Weights of a small mixture-of-experts language model, trained from scratch on English Wikipedia.
Size: 11 layers, vocabulary 8192, 46.5M parameters.
Experts: 16 experts in each of 11 layers, 2 picks a token, a softmax router, 8 empty slots to pick.
Training: a variant of Adam for the experts, 5313 steps.
Below are experts of layer 5 (counted from 0) of a mixture-of-experts language model. Rows are named down (a neuron's output weights, with its number) and show model dimensions 128-255. Each number is 500 + 50 x the weight over its row's rms, rounded and kept within 0 to 999. Numbers have three digits each.
Before each expert's rows: "comes before" lists some tokens at least twice as common just after its tokens as in all text. This comes from a sample of Wikipedia text that the model never trained on. Tokens count by the router's weight.

# expert 2
comes before: " of", ".", " in", "s", " and", " to"
down0:539451560511532433444525611524509509484419473520577503536491450499514487533429493544525501462560491443579437467479512521528478573554605519519559421453555485386657534514539580509501438544502403624495471504470550526488522591451519489442511455600434505481526486376440575443466430479469485516468637547542556482503527446507417450423434475516443483475517451519515482619457526507486465590479
down1:590500420582509498548429426538527495498518449419493577494512471366564527507459582552446585503435498449513433537489438479602385596496492521453439525502479478516550502551494518571491501535544416577487487517535475509577581555491522474585461474419436467585521559525475476425518498481518530523508542554451496427490512505482454494616486399520612543442532597568467455556476433462528516562510
down2:542461551458510515564566612495517525465414562515456579566427457510462455463497572560500499514477653458552536518514479508523486522436464465420565433550594507532559454515504521577508454581566636427562381553593500496509509545517458516596435477519531528590456464521504494522509475469491606567464549629549473408488433382526507478521494495505428586568507512528497476462534480498590570471577
down3:608533542487458423485532432548486547484482480531507460481520509548514521560494395491518467543508455578505570466545488510488424439475520484518420529573557492454500565541477485531507485580526472594573468413510474534451472497581549396485486518554508498533562488616496520520416547574517529410638622476462461595492591500456437534513617449505533464474385608558534484500456535470576569514751
down4:464537525487568476466494603503612452462519522370468475574517515524509495504506409590588534536610517542493609588422490460448523461521534518518410381527459449600495546527446506526508355523451474580490564432544443548500441457495537474512484472491488540531475527502511522455512461582497436408478437503461564451436569471449408512553574482511485547510419525544517562522544522454521531513465
down5:435498452578493587501443504455594482558543476467446371473467464481417471466539583517518505471458468561444497534548465403473431505530439450554464477494422477553493456452495510508595500561491516435497522508566475528548557570588479580600452440516496512489482621399452489543525442512465551545561402582456581482530505464539521447454532533495525514452509442461531559497537432553567536440560
down6:524566632542462514436480438542555545550493472562463496506527608448511534409485510488453535581545447487529437598485573494474444540427467481449495488532445601486538531511425529516460534517519567482546430492477529522512488488464449518474463436460446510390561533429468366468434457482550514418592531440474579530507401595512526532446564446542501449481500576525523447442464529461570564535530
down7:517544421521563494425433395497526474455514540543478410393518584546527497441531521438479516524475502553512432539456480477490475455521549502552553543423458458514385529490459460554428431447456517520474549517415540458459478521463513529536546412455505424519527550546580489378478554400513437490482464489448547534543533456451489476595512525522539577493502427505548479507508555496424486520639
down8:552522561555514477403428490461441459488449483489513473419499557592532484543442558477554467585552470499491561482460458494514511510447447514395477475438395470517587511586423500456459511478490453521482394490551461447588544416398578513496504536456527491404536531466501539493470509485507477473583454601435468533549437484464566480524557450496548556521552387508534516443522468454431530481453
down9:486572563568496530587509468540537471555540569448492499549579453572521440568484438587475540444541437586555549474523449503566529497478556491529412537529458513572550579443480487451506439502510541451361428540586415588522450520571485452474545499500448468560490582453531558566467566463565482518498564579573526517500533485364425488522496465541528452531455461494500508511472573391536543549536
down10:500533552537539587467460526414585490598563513462522521490383513574519493461501496577548501525447364428457505545425460513515478463500501491512571489457486571486586498516481558543428489629526496550510483520488451538573460534523501513567525419498459494468533507513426407412453479530557569521571504518526590482556496493498472398349474497508452567488490457516577558564487597555466444538431
down11:521529565525547435511436541504492555451485615582564497418575570447497478416395518516463492492539560494449490423453490540482530432446454527535468437581431504548479477490476477447485446313555450490467569645426541474574547529496485453460574466493483554509487430440381436533402471473534527514534418557477474464509480561536491493497503539568570481518543566387428493572535538494411419448574
down12:516450533477507461503565529499426494503535527574564491446402511444560543570442412477525402601480582443568647562466522488464447556536502494554520501378462481521477399462469524561412458461485614594556594490531502514468512561445531508431534535532441439577567606578465487478415481541449484523512531542544485554481444477467477546519489512484503524487609549540579451478468421470496452526637
down13:443459445437495508539562509464444490499564474529442415477422503471569502515490591374464549417474550457515465539484502523565447498460588584581465573426593513454437372453513452525371565527543539529498494507532490456393465477502475540534543547527448520524505485466525528533512534486440547580525449469537527497584492397453565535517463453570465500390528463557431440536533391481458455467474
down14:595594495480549510614510459564583487565577578474467444450494508529518433438568588521540483480542525542560475488423492502521497501537506491539619471451490461493479361511574463526491461562555573474456511557450568481512406513505500588535405472406579493498528487531525465499477561451497440593557462435492542446496475403513489490592465493528454504627453452398470523594538512465518542535487
down15:424539498473415414531477510518448496501447503512527417496393437461453537438444504572526575454467468515561590494449523463431570480513486592534529533507575476525444463538428466511525434561572510563553435492452462497493463520509527523515560497561503480411442481478479468436467511609518474462542536541519460509473442528543510451538557461494492565446494561554469556505455581576460456546594

# expert 15
comes before: " by", " to", " in", " a", " as", " on"
down0:464454565539454471427465591499474493367562473520524461525550450509489413516527544502489577452480633444489493492603613540397440494458453542397567463410517491465512511548525489502491533504473493449473501565479452495483535488487520599514609456440495557495555481433490491436560476435481498428584490437516460581555401448491535469418447550505524567533448435449396451479552440570500528479383
down1:484515445502530466488532515506515460543456435500562541490498577544497480536460597479552582489425504510526426535439525419521484526554489477579431503522525479483570596635575505523561411490499514488466476412456546594480522421530513512431554528451555434476570506492572449468482579504562417497520463465378486430543568592531493529491475545535593509477448385529506519518488509533578543584561
down2:591433432524487531553617509500520483508494547509565551479479467543487526461542467416548528540488424440483461570491548431532459524539453520528410414503481541582547452448426493557523493454554562434501473482430456494494480511549466493481460562472524402628529559480511550469473523469428520507494538590441510493490509538604561480451484522500556430563483392506430514538518549477433541575558
down3:525517474454485409426621513460480493549565417430496498592528425547476601499502480476473500547491447674489487495453546505434471451533496466462501522599457557484514461572474571527457434487508512466460503463440477525504515551492563442482552498572447468524472551459496558466565545504505558522448529559588519429532581491469587522478599444485626421540502487491493498472494579491488556600496
down4:520462502471472485482472502433460550429328537476548426556461488463439490469464526598516434608534506394502558606464504394456473461444522550486509502480457487446464587514445579529513570550542551549443482505479528540578533471469572463556544495508534557535468421507404465479521468435563496403403535551520588496440496543450449443468464507565457517484529514531506533497457531532477513430496
down5:517490514537436483558437448484507490462407498410388529529436538569499472543456597539463490568488433465500556461509511466535540471592456524510510470459511509586502495525526491556468542660498548623495521593418483496469419508528615484506503514487531440553526507484496464545540557532500459390431500479523560419481527506549525493477534473576538496461430513560563518535417597526454572478584
down6:593495448468561506501505464492517629526584492496504490553410471443510539477536550446524472496463517528469524487523459450511520538551480512516494499513517550465534495512500586426440581469516473497498500566530554544519528501491496382453426492475356524523443533568602546479451443511448499420470449520535407513453499547500483507442512542379506571448491506483540506595570507567469501531410
down7:576524514496456555354474450525536514584546497551482555531448556504562548490422471534560567459463454580497416510518506479533496461555473417515414533604470485412515492504555511564374484401405512518560514508471528465437484523512511544482451516521490470520528540383573533531581474607445572440549451485546531545460479507474461678562506546561581540518446580495463547564529510429456498620557
down8:524422557455440446526454574560553455508529520471511455564510467609507410431455456494521437464568496520511509568532474443529454399524436528534479498432462479517442530489479508513460477501476497508465457482538517606526511512574465553585467431456534516470575396485499491530535514450542448566412490491539505390517549404540461534440458437550472532527414575369507484472582499505444490438498
down9:551459495597474475489493553489497495458515539368493544532538496451413427479510518549508605593509470450508533448473517488454481476581548492482536470495474450475533494517514450485476499434457561413519514456473476543416506520490513486472474454500547476501526548556538433531588499453495576519643426490550599405496471590508570525469536437404562578577423484544549537563514498572530443539449
down11:513514457476484634481567459512374483503512511400509575533564450527468489482471470496409505464534433383432508563443476391511484637559470511452478508524527446464486523449500555559489484460424526410438554568354517444519540460431460526456446533532403511476500522481525547473520466488669476452606484555494395560461499533552488405470469531407460567488503544514506517515545544543470495470471
down12:462476460527508518468472418504537503521555478488486517548498508476546479439546545486435541473466423438415538580487574453517610577595426506514390470545510500484518464386494562524488457559501500437607565450558471489536490468411547550489497487456539422534475497489526561543603552543434589482526426556616564432529460492565405482538522528547581471491493440593501474524603509551493522453586
down13:533538430454529418502549531523482461503477527527547529468480489491402524425459473546512567506446536523631567505442460475571520429435521486537499579427474515571473433468536570448475455421486572482499485393436619463513517480480506509587468593492511493455485429529436414571496478516465474460456466525509517511477401482492557532506567530471454546494475488484423516462534502425476518516417
down14:452458422521503425475438463490476555566398497543523576454517552429497498467409614538568502549480441498568398471469493488437542461528470488516496561453526528615489613495470514501624517506563581561445556490441512488482431476510502477460502418566566540422545494504427537585497461431459472438452587401495496489436547509494482518415500491512550466436491602543460564480541540473547529499467
down15:529504403527516474460395462565501541454393497515535458557559490547479543459503499556435428516506458455455610648439585560587558493547470494602477600560588495450578540450503509506446509464462573522485430503451520470537459540465496465545491564490556432518490511489467528477554605526534523535574532508481532436536564465414529429511547413513472499407469477483548483462404378529558493457502

# expert 13
comes before: ",", ")", ".", " was", "–", " and"
down0:544487534526533538480357513536535456518466485558530440540450413435500508431476462488436586498575462451544483443437602484517593519462373458423456467531538472514507452533518540433529546505471557430478482529535544495587564419419497516459535481590497467416594507568462516459498405548527529473468459505448506494534437436548528481532479474424480624475449410483584489536501415518467494470549
down1:461488457505504585488506502581492473470550469506486555477522506529560509519547603511479497610482546441545476526465519419509572518493521420511565596447525478456510491525489456529582451604549478500474521466465552490526472425488546370450541537469501453466466478577512576515437526468449517542442534521479447475507615510518589496518539561475493537471581535521455612431485517557588472505420
down2:412457426487533551425381524442491491430388386510535507526487546561411506509487507542491500571412564468498438511490516607513527455540418480444484541533576474559587500539444430531500531558512464486459522429463429508544438382534563447502491545450416530506526561513578497499575541500493464430555547467492508467558524469499572541516365448438578509483524433561462467483438451522450475528468
down3:458591417474456420525567511479505516483476508526520469474393530526504556589496502506473578566413458506517511467393432486563466489518487470599470507525538445527524466545543483528479502506524484404440439524425503515475562457499506585607488478472593535536429570574498456475622538573511415532513531496531498526477505430559598513533447521485491499459479479463518534525468547547562608442516
down4:431487453397464433528519534472458472423588520513564479465545443544505552393371543485519505615536525497474539482514537568564452494491404496566470580562442480503448445497512578485535513428453529551528420490457488489576440515469435548526549459547495483535496500510535483556531520442448591473528527488486498516510454497409544439449497542466437504549572496575478505475540537575515510520558
down5:478457538479508427565497516466525463546440538557562515470497398513452426579501468547525404527539555405578519535503563385577531460405486368506529550476530611425477525643472533528481517493518507432522542478465537404457552513434452490497587576419615480464512371518474514488609507483517484504486504524404555481504434534477468581445460510454476569534477528472523560502513478470534532448501
down6:533465474459603549542483486508555533454531602505518453468437500451401443529443465571418504399527573485586473482394527565536479538496455576479436508484530516571440400494550478520580424462471466447449577407387472510529471526460515514586421413544465510574484468490523522554483440484560431495502422538547584515505531432430534553468494536510522460506516526468468550519474501490536497518404
down7:569628459520551572536561610421510472567473579527474474508520417539449505484395402535475517532626494476545486520567486568539507471534574432527417446497504352492477458491462581549489556521526495564448449563564525521462483500495585496450426490472539537418432503502530422470445430641588558454533411447502527528447562555495583397547501451509445553454462459407502433515486536465495524549417
down8:465482443503478456511469459427612524609516510527660590452451510432464539478467497501524555499526454451394567536561502513450455490524599508447517467562515458461568533470537473570550602395548490482550478472533449480498533483469486460482515473526332430468567417477508545505459557467438502681533559499486473449559462516451575569440492487569523446518481481389382506555507458473527501488576
down9:571405489516576462471511493540548416638508511453500465561566520472534541411406534390500543535467473514454562457414584520498461406505466472515443438509497415498435524443638515489445539532534512502526504484471512533476501497498529607421521545505474534469457554488532546421387551490575490554473509502482532496493464449490522501566527446512450585460406507500566518545495506549496522563526
down10:503620451356507487502463534452559535618503480581529555424481467556635432486430560478489512487536504435411471441535473440431519489413490529477474486549541437473547489490464491436489431632442524518479485509468546405487465440509509381478532536453434506518548478520426516465435561462445503565482552586505461420532485588530629549487553505454493453486509378500540545389568477493457507459602
down11:393482567618491490497536541435577515456498558511498568506513520485500477549579430567625542530596472474416606525463412544576493509535549470505466451508537509516488455396572494430456499515548578515496482442518472545543541370480394534557515436536559456501457509401393516455400507531566517526449438500530464544491530562554520481513486473532490581560482496564469505556487499437475519547499
down12:535528597421523597500515531508457354427516472521538444474411517516367520516590506530540499518505438524523497491575407557522502497508420490515539494564520488492527434512543563468590564451498544456509396489576493535548455554361534505563523562507482501409501571527528501540500461505508379512493576506460519544503392511469444511454403476494454455486448390482390489399495487485503477486495
down13:454552565531396515487534568409509546562443444485410509487527484503471512546447506515492459405440561454522536487566476578508381481513492561426467541499609477529470496516534475457527567407583478426510542459513518564502589524432375481562578428476523503471437496508546453540523606536585597478478497472435488467513405577462506485483473480465604455542496485378464491456434458503530484500505
down14:497553510531475516504408417608563475550503528592493482507511480439586454494534498531522515499511487443470525603472498482558523502482496532516448524471457503508540394563349483533476494525447497565498477509546495409507437434532554498474466582384561496462505447478459508541441511463507528494616478555505459496588542532445441580443493528540566460462454528454482597457519443537394475509563
down15:527523482395525445490574522444520515531429499510589444432541477470529446530533525494553512502514434501473462592480456519583511523515459460468499426508448424444533466412520513490584527533457417506524431530525623520477336510527427454418468506489603504513582471592462467529480546446435544500501527497433529484512537526475482514565538445470545545450433592450524547552433457469541491511478

# expert 7
comes before: " the", " to", " a", " that", " in", "ed"
down0:506533628568469556469505543468474483518400535460501473522561475524565391532462471505505514522553399500556605505426498512579436461554522478497498392554467524527508509530504499508490484528472488552530505471552518536512468524533537533515510393438539477475575466559467568417437571434561554590501505452554460568544461503404554431431542457492467518566467533475444394483464465447452429494441
down1:489539557516594485519540551488537519481546589501498446524501388495469564571421495473529453402502550606477535479402594475505491474455493503571484521494597481575477493448568480481385571490485402505496485487518514465470481516535452534516536482457513491512502519405475394547577465503511471595465542378500516466500518441477484450580456523438538588344535505442465608455584493419519574605499
down2:400520482480427497402593553429446490403568476446463457560550394486560589465515576499561529466527510558452538441477662630410460465517444434529522449446470480573523479547447494405590460414431489439577496469490488631486545549468597529502507453514555506542525496480501542427478534509494535440599486454465558432442498518437516469531552504440574586549468432512508517504552508504521416489451
down3:478487478451450519548507547551489488520539467558490494483520408455489514467452384536514431491541467482564610440521551529451463537561561467460493500499479531508524490519556435516499481496535536593430439438597514523545532561529509516596501415543600471566485506462465530507489550513570498514553541507488581474502401456469493485500588410496506584540483378533437540453456535501533427596541
down4:500521511456568560556503387550506557500475544500581505530473502408524515508544426511531520599492502486478502490479522504515497556368526582533603456531486513469484527506494515499443418480521431424592487437519544522419495512540444501449472592482534472521566476526522549499477517492475498591464487477502540443547558510479441591532519529519456492563529448522380458409494517487508491463760
down5:502489558490599496457482571501470393477452418557545586525561565540399540567542561538428479577596498478485574529419478473475610542584520431560449452450584467494557426475524489634494463546578593493499544410505541486510572473517525468485559467468409507541560549441521430513511424517449532450497539619487449544498486404537527451326494504553432580416438569480463519510482489475520520480576
down6:470419547525616492543446507568446587492534480531470482444512552447505579423433457509507533495607457381442441447530442537435519566497501506392518638579560429514437524482482554521530542529488444565454535562593485466552506505547467538592505555561500512520530505457541395552490450461561496496551496467503515611502537500460486508532507504462566504568557513535494580550507490482548491390407
down7:419551508448580451441527466520588479467471490558585387489459516536498420474426541525518471546544577413513445531450609498502483512475496541454558479414561492441519450563574615553441452530551533538540451487490538459456475550581566514492485529484525529501482536441437551484422529462516539474494519442619493448424433556492435515572484486555472450355550420496419500575539492487504490477533
down8:417509460550458459481513513390485523463573492479515533509550403569480530540464471443491510475514633543492467407473476443526462560475557460544580560530495534505500489460541509510524471485406477476486523531470559614490518495465510507475486532451616500513496539551429542468548549473458537493534445516562516463441426575462460410428443470452648458396510472502581532430420434455551554486509
down9:457474539529509462469438471469478492551554564523552468514514497502571608568513584515546503539460486477569449458468472518578520566496481490507445534498535488498478526514469483565551481548455482445488495524541494628441396487590463567479550460472500447478558536701544447550553555534437468486500534542434584524447461434420568543531456511515526487380450424476474512452505516527560570475456
down10:489520474514470570476454442441441395480545370470407565475576567390451578463471544476464498476457484462522423454450476458451502557540570531488507567537541475486439504504380492539608485484488485518397441487464486453538484533524576537426611537522491557507484510524473450495521492520456435401437451454467536524478449542512556464449453508522521415547551470426515459389467411533509577507415
down11:565550439430536477565416457596591461459522498505520515556447477486534408490476562567483547481471535482622510471516515471495493586485620484525495577447468553541453480474543413539509534537425559453475497528524446536525558527503509486510383448424459491477457482505466615498452495437555435465447497493543569527437526558453561522483401446433516503529580419519458508461555581585604546440656
down12:423457533481548454515496495434459430451531535404527419535537486430553511520477454518483587540515540466386574492500512590435522528506561531480539446450464546543433517422485563444533471516519503472502426545402541493549620486484609461512557479454497472548484436587554460520493485526576487515366477477455485588455521528435534573638483460486488455485417466534502491395459488424484499534463
down13:578465556529581468533488550416469442372565526472563475444540575505439352495525471505451495494502466548486548513568488470613531472579580563453470546518592562508539545481488452494465512562404480509455549411420538477438520511539506557481477460442466551421601524532498501524390473426507441448573445429502545542435512490536509481504513519499534488463415432581444476489505573563470535521433
down14:529496568508545555472506460504476470525500465502556355446537435558499542467479438589504452557524487495497423518505541545536469501541475402497499423452497479450540452527523459470484546466593471500468466457409439476480523497523519559391396469472552473497527527452495423455476491550565417546448512517489544512524533542484494411586558434568603434411488453584456472538489552534476462505418
down15:447592559546541544419523541464486514492529550510510521462484495529599525469411433552533504491532518469428488481432468498507506579407490483536546545555430455531469497468506512455538480560461515536477443568425516437522522483565556454544516450444447551504533456477444458523498503548480561489509520512470412512543494553411526479548563425546568405493579464588595493470466460516463512439677

# expert 6
comes before: " the", ".", " a", "0", "°", " his"
down0:452507550451452553464508546499499456560554538497453483511498484600511447522519490464494521506508506443509481504508506578557466494489383542571531542555442534561483560447525531473435531498538526525440447472468531426545510573399568529475475367633503514557481492461483447587492526443445487435595505597541540555524539409582541548501460417492458570495470495480571429513505481517456453496462
down1:503501501476431525440513468553487473520576439493453410509458487443483535597486594451489444477530484677569440472598405554573594529572508502535466513466502461469491547492492552586464461512543488546444448571476593606495486480492511518494467569456496558603503491378565501451483516538523585523569508437374550493486496556468516491518571491422586450458439440442575369528533494436491517563458
down2:329522486563599520489511439448465515543451548485514504577531379514555466556468486464515488512511476490493544438476447531560511409452552533519562526468491507503462513493469449504534445481510466496470506518591416534454569510549412420558507503543479508507485490523418459534537463458464508578474529439596434513457526509423488465495444487491557636537525530443442466402562406466502476554531
down3:427531543534500524508513477553478533485519476505520380416461546461533530510487539528563474493422511452483524439622412512507533508584489492518542470464479441504529412553477516493437450534569522569444392513430574569478469426445488473562461539548486444554557460511400496563511426492534534573513519450558541439510557464597464432557542510527498372505526576538460468539488498553394399490480
down4:462506509545525501462435432457581482500400489516531482488515531427505495447537500492550552509512481482534458510472496520521476405446484511555475432459478483483446411455597541491408550445554380460450572458487562484547560545506462410453577432526616600510465502531526460552448511424596482552424525477487383426544521548466556520526484546512477557477563368464485540453441424470483570497499
down5:563612523552487466473595506425470497500473572467539547484506454417504446547540542555492566528543549519484455546506497474523478501491529480528539505573519487578521539475484477524495415449391453522490449513460478500512497502590517590476518416393427487526478510524590495480459497468514420461537557383454589597522490510446486573515584498418402522532453451435571536488490646445495453539531
down6:478477590381495483534508544460603501553480580590630448485463564536559572548459536589448454433526505508567465527579493485504433447496462468541452544457529607511543420597390488405578472471616456478495529563476518552472479491437541483574494524442569505449484435525395497456514509527523490539562507516573451496498469529536438491456549473516527574459590513472425526487474539556475490474517
down7:527527505479443523474471441517490538484422509610459457532437547540466482473455455554509476457565539461435502552515471491497448442453442527494507499481470507516515491540500603527432503490516547522461479492556507492502517514516512510546503466559556522385521531404440414522406478467655569414536524601441471530531461486495492497441559365489463556479508583535429426541485480580416544451621
down8:480460575513421442532498620460436398500512534476614429493472521542494399561619528594569596536543472532542459486462487593467510478563531529536542444503480525524481585431540535579522486415456500496577412465459568487522455466448453504529581477528639482516444504597461465441444497513541471559408487515444603473474575467478594455584510443509550520595456515508553537568397496482531479506558
down9:552392516489403535512567477528495464559518493518499487517438442468439511508497461528494581493529446544439412493455450518527500489523524407545523441562445443603566505495501553480491554448569550453519454501464525443552514462362542540444569428563483459469505558438435499486416567496603445415406464544490477521469456419496526446543498477546527523500519578556648433547410470398431525504486
down10:453606499396477488482502486583472501566404543553502569481506548510446467422552498599533550502550467426519544469510519519450547493591494472508584478471490499549514562549547436474512516435421617425439525428521548505509474486493482634469549432452421500599544488444455468543553445514474442564438486546500563408567530506526483454434555548510488454459535497478477465468455509478564387478494
down11:489473457578500453646516494527557491523448569465517404484517608502536566479575475423499500462466467515539423563529527503501503444518466535528457488440549573485452493443559641547513485469541509461449436519477432432456464382477453504489490496440537450407514533451548498531499460514456616468530446552455526535501416510531530455461501621513551561500494495444390540581489495519532484473514
down12:537507525570567497497438385550501484479441493442407524467541565454467373481595544567475506479501531505557444477466519460404548539476432429494455605510434540528538491563495434572594574448443446477475544554507511523540369399504523507549530514500545457537572520495497401471467537520430469499545484513531557517493519513450524457547501546515451512505410589555550464501496468606534557434491
down13:424552465526420465461621460494518587499377476474611440467481501551546457496472547556491521467504413513509548559573519453521548572559480478502558497453504539519484511386528415531473534578497540580519465465451498510530460474543547484497488483443544475459540580545545567474507463501336458500463500547408499524478556491495556575516591528485433450491422518516558555577538533502591602546447
down14:475465508505500465518556493609579493430447465531470499548599455483448447602416495543438486524572516490438539484568517482569533566648483490562484646487514480487493607519509436593483502573497538502447427416438494539584411490601544445508402481445580466474504528540549443496510460521453504501530436540584475470502474489542555468485468519474534534476420486516500502499472533444518346492396
down15:529431514537556579539493528478562624580415573476530447530487488447506476534506434559527511526447456468455538406513419464470558613473451581553460555517535549614494442471528505545548553489542487539491501457458498410550445584518434498459492587501575465444470484543507586545510497508444421444497504569541480460461405521488561523615503427551448464558550473426452487459464552527540497430511

# expert 10
comes before: "-", ":", "\n", " by", " \"", " -"
down0:554530499600521507480518473555465397542524440519535485503445417557481417438475502435482551591588482425559433518527492536468497497478542471510620465449520442479494458552462560464583540438507537499490510460527500519511442546599480499501355469533568550435500560502467485514451482549527419541397522520476491548526532461439485464455591498512491470534480560517408540528576440520518508547511
down1:602444545589484504578461469459467498506573498529482415524533548359556529390475526500566534521518410449530553455484492523491430426461528506478435491495529543466424453536502605562494456522477531470480491559462498577581493491527498475445447519481504426421516409502506515494492530526400525410439447392452480474457562437529517471476616497474539568567533559497526506456433568473521538434423
down2:501513522486548544470414535514574488480410522398475546530575430520467551462437457485450590546581466561435468468467513414482486543517475527488504471458527505451545387565544503434481512488618560443393460536397448462564428385508468444467447546429467501493394561509388444480509506652446448481518502450497364462511531491459503515374544402568512439468445566407448522534549516498471495514489
down3:449492495449554583500512476503500436523629425531428524493459415510484466526484543544530524457534512501469552555486498490481469581536492548476538519492544433506477554456467493567474569541563552549510464440551393531521540539536454536445546542436529488487437514530529449539480447577443482501554486444559516548511522500518535478475448544397515443548475475564497456474429525496515470535611
down4:588534543526558454497473370530513509387475492481501462470495477499473420588495506464432535471557562483416464572556608505488554480510456537573434485437550574583428494554539520494513387450427489471527503489426570435440409498521502440537465526531498435553498443501500499500396487489479546582577475522495468457498557601465511489518431448457459458527548489507496418531526443491505600358533
down5:547527550532449471510494462424569406500511542462462427569452534508496433539514472519565604543524442520637563620420442524519487662483532553540492544416532549565485505448490534422514491523542475498476531549440479405566565444454569468451445536477469406518466532507547542429513572529543462535504589550486456494534474427417439543424567529484545546496426522513469559569476421596505519531508
down6:482586513529536470471482508446481429620427429528540569535450444464572516521551557537446506508468567525602564471511495536486569420483501504516455415460581542413486477509468397517513517587500483478443553502521514519458501558538448473415469499499472515626533519477501567555439551449623471456395454376509559424498416519449531500641476551492420504516550519494495503480437462500536540545540
down7:468504443630453450456420441526537498462553481490433559531548549542589505457471470521513511448517465548400529564512525453508493470501539516542621470382529444466494592440514493529568549528482506491496558469453489445401466521509572482477510589547445444494587593540497577461546428490501503482482565549485575457508543542528505503469452599576503507502525527453565419416486500497650528425521
down8:507552454487470488548469502482537495578477521490558456524594620506469481510568586459556495512502426428558429520519452464491557547480425507518417541526527475535389447573476535534561555528472549447483534450547493438560407437503398454546443497474481434438439546411444459482444523402532445403540450468554477434426606526432455505453449514498486521441489520534584473493464402548583495519470
down9:573545520545479481504455437520491491528596545586552468457469512441513493459497521424520479519463482471476501564356492500467536531488502523515559472529441473569626514507533478513549535500524455536489475499579567526556603481430493553584505473519425598515469494520476532461514481447512613473487482531452488542494534582487476475525481455564420625468528488567540375544470452460385545437492
down10:503432456467491497500418489519415571486495483391422493489449425486455470433424498480511466474489462521546513476468529493546411580514491480472484495627529418373450416449455495445408488464557382530522449465423481431480596549586587493437472467504451494479460575516503500442453494500473420558482431403465485549519564398515466471513499529569578456548524567510470548506544424552474425494519
down11:526482464519541460559464503485530486469616456461556599524459509429523495539512513508518511465482475649555440452466467499578561439523484499624511462569424365500425480490433562434461509404472432459501474499560496442525516513497538537458518574466499497557560481543439521466481562574542420475514469497470576456513472524540499577402524504422553477469491502525497520489475507508461577451465
down12:432563434462422542558458480416496473462445470624550504472418507515554506539430530430441359597457425476490570464473498468603523526474490555548478573567500465498511528490450538494461489617494569407534597495464424501543448485414487482501527474592587543521509454495522527544585439494511460470541543544462579443453434506559540544509506487456502465483481527457477475498530494480502534483539
down13:618484586459538537421501462460486460453475487488494495547396510491503465415581495577534556508495476443552481569499550495475499502517431432456481543547482485515556416503527541555428593467464526548514459575486531520504542449536494496516477562547426562566466501458492531496479570506527461556490591493481388526490529526455510565485538544524460409562532414538497501492499473581510523439516
down14:456481491464525505544517510460450494414472501627532556551549493486486449535549559437564449518495556405568587534493580497550562580560515522584506399404548422585538466512502480463520573502548460509521553509458570511402551437380486482462462485572516487505595458496532542585484495506557526536472464483428559491427433430456507469619416421511485401472513451454483532520490488537537433438521
down15:539502522520541466493567487484512459377495492452472405416516473511496484478514570510602541546460561539530482510428431505529527475395559505470524485550571399508478419451440546454508560500533502531589515563459452437489539549435409476508590436476509553510456541598525540460477535502488530456663551470548461502511499589495512582544535466500530462419441464579519483490531497504582611461476